{"n_layer": 12, "d_expert": 576, "normalize_top_k": false, "balance_loss": 0.000702, "n_kv_head": 1, "norm": "rmsnorm", "norm_eps": 1e-05, "rope_base": 10000.0, "attn_scale": 0.0884, "init_std_qkv": 0.0265, "init_std_up": 0.0265, "lr_head": 0.0124, "batch_tokens": 131072, "doc_mask": true, "train_tokens": 629600000}
Below are experts of layer 5 (counted from 0) of a mixture-of-experts language model. Rows are named router (the router's row for the expert) and show model dimensions 0-255. Each number is 500 + 50 x the weight over its row's rms, rounded and kept within 0 to 999. Numbers have three digits each.
After each expert's rows: a language model's description of what the expert responds to. This comes from a sample of Wikipedia text that the model never trained on.

# expert 10
router:494404462460548512501484457448562624424452637539587453530532478475473502492517472444442554560537483527608399495511502563443487518597510549483493536522449475488536506534542498486518490427497494535448480535508450465517545475388526538450524503534602451453522468438482538568493445408466547475573481501439424447508518540544477540545503399505351503592453528462500442421441537442472489545518534467498425471525487591507515477530433406563493553457568486541402500533533517396499551492537522431544515472483406493461566477543556601619474432481530394557543590455537415487541411524422551465491545497458544566495551466490510463576440503483513376479462524601425523453420560477555499459532507498484404490514436486556477481488474484534556507451499558490495538426544460439444545464471526
Sports tables and names. Spaces and numbers in sports results tables, plus proper nouns and adjectives in names such as Melbourne, Toyota, Argentine, Federal and "cycling".

# expert 3
router:486498578519513483472441535428555557506491590436610431499564500468549532459481468436464521494529566446539472527556416493422570506646482544468561480486499444519536483534487437567524494474525535497540520476417496526639507477475510557559506434473480440537424465576478529457514523473485482501494484504501450567472417448500456520513507624469522424518512554470557545566538424590464368540486502439480419531559490503399509608460455482400438422500521519527486491505475481631387493505495483453466548441500480535539498512539547493507458473530372450546502502436514424449515470486526488428561507617469409494558438537498395473572443583488512550522542477447531473504436550591593420500494452516478448415502418484510512460587485592422507515483453469529474495437498539522500411398499499
Institution head nouns. Final nouns of organization, war or event names, such as World War, League, Division, Team, Corps, Championships, often in tables and headings.

# expert 20
router:549499436486478540470490530494437433471556623496534452561518460546531573465511493493435474490481506453568519524529551445541502495595496560448546511460459462478556557510552482516541462458464519593432498542594530454539500412526495517385608476548568542478430508499459451520483537494455492501453459453556398450543531430403461597482446572453539446437470512458474536521530587559460469598448419395559464470488470548413598543516456421541547477540520549554508505416487441519461559524524475400522572497479427425515474412531432515584396552506411412534491613458480550500556471555491427437517476463482496527521456510514409519501440545502518402500584525527525469508352475458569459463467503411434474533501481509486526358474521518491467511412501508440461499545566477532492465500460439
Words in song titles. Capitalized words inside quoted song or work titles, like You, Me, Is, Do, Love, Go; also first names.

# expert 18
router:463433435509444507516502513514565455463414613479499536558423539505567494461455498498513389547502506406395527507474469477576526495553556544532578500519489485580489484498521431497622498408518474412535493441518495506426545514531498546414508469498503518542580500541512571452460561486547473437531492464548400522552477486535536514517435555536544461439496494510484517556472505605548451547492463521382438454490440657457579608431489505491490477502554515635450530560529462478432519468459509440450578443493462446507542448498450528546506521465491425532518559548541443604523504406533462448596497519437509464573528469526437413497478450487481409536514477504488518519412550565544424533482456404576487427489462561524560542514600545506548477471480554473495595461555513560488560639441524
Spanish name pieces. Early word-pieces of Spanish, Portuguese, Italian and Dutch names after La, de, San, such as Sol-ana, Te-un, Gar, Leon, Angeles.

# expert 22
router:515528442544502584576536442506559494452485628471493483518553552436510511433518443489541484513504460555485493500359470533510591609541545580420477549464518576501395432435473533447527458433547496550415482479511574519570577479498544490500479492502512471536473452530482463460547556466476473487483570491518469507512464485561458483418513553565424463519582497476503528505516504564408496506537483511435451550481555466457474592437563549445445482504551506570451468550549520524430477497504531412487566481532474463476565422522531494476438406491428369512593524486461498566501563445541443462493448470487403532589487451521478479536506513561527450553583619459627507410499457631491442524436548535566627368492523562539572437499503463538460473484496485503520440504537556561547573559431509
Mid-word fragments. Short letter pieces inside foreign or unusual names and words, e.g. O-tt-oman, Yu-Gi-O-h, Ż-a-łuję, b-or-on.

# expert 9
router:550512465470530515491506423553603566505567586533585444519519459438459496516505531443535529558507553590496486541549447543478564412576510621438529474484488406547530519436503477564488468434547507415548569522482488494605498528441508462409571450482428532472574498458495518462520487503455545462404522408415455512548444424525499466464443522473528464530643396575570552471465571552502448485512487509375390456503463464460446529510528490434450490563543448523469495574485466523479507458538549519481571375549474422518535503601531476476465388537542397534527533469438470569492468530510472436430472517517483529513455472488489446562570497529466544516541593487578446472435550512576484404489446455440559492536445489518582474563447476576527392529541431514527444534523457543492472467426508
Slavic name pieces. Short letter pieces inside Polish, Bosnian, Czech and other Slavic or foreign place and person names, like Čaplj-ina, Wielk-opolski, -ski, -ów.

# expert 24
router:568431429479456508391511455544563486433536498538584447513421504428524549449480466498498482502501400487426534529481465488480508500557523561466511447462480426545419529600570529609548468452445495490464484455561438552606549480596540490450578500484414475556569478534509485424514575487463489430455513473558406544522426497535463446521408600479454433536493521527434542446465513568401534480450504548459404474537498520518500674448467546452433461488497497572525560426339494527454616474497558508454490480531486549579444441455516510585504498518541470526490460442505532539525478488510450468498518457527595459493452445484522500541540520476519453513541546488523508531485529585549487623487394477442431580471503503394447461541538513497395507494547481373512447484507475539542526490439493
Multiword name continuations. Second words or pieces of place, church and person names after New, John, South, such as Zealand, York, Episcopal, Orleans, Methodist.

# expert 17
router:532476462486515433430505390567559488543467509545601370568527474478497549482447530566571432507504534520417547564441548482519553482556528576431492520461539412579534529490514535538583434439514579439517487472519480547683471493438439593412555518482473563469471512494492510429470562483450516425512521465523566543555453427558473465495488474422616558441470523466496471478535568431518550478521473517450529481527530450455472608526468495433484471506530540504521443476464494534530508435501555432454549479408461464462503545564476561465380459504425495514502508536428525604507435463527417490452413612516485494509438595504555490517512480478427464559485506556616592567528564548536467539542473486556483531418471497521477471473507514574537485510451465530575384533527532546568617511465503
Word pieces in foreign names. Middle pieces of foreign or unusual names, often after H or K, as in Hig, Hag, Myhre, Hydra.

# expert 28
router:439469596393540537533457577479420471490564462435501598504465519524512518521503481412461516379544541433476437496467506496518442484493435536515546498521623508537462438523420529411463479471491548513572493531509459546462509459511483570566529449461490490519387515441533599581520443545515541531455549498482549546478444499431446499527520426601528483554579541524480422577473473434555471457528552523563570522433450443551611558492453518466540482533422497556519453536501509510487494457497532570454501519411521481532400584467523471518449534543533585611495437394514554443470553506496535488520550403416523450478596531472408548521483421531436545533539427550463473441456464476569511401450455510555515546436566478565510611565449491590466557498477511488468516594448580487571446488552491
Line breaks and headings. Newlines ending headings, paragraphs and list items, especially "== See also ==" followed by bullet lists.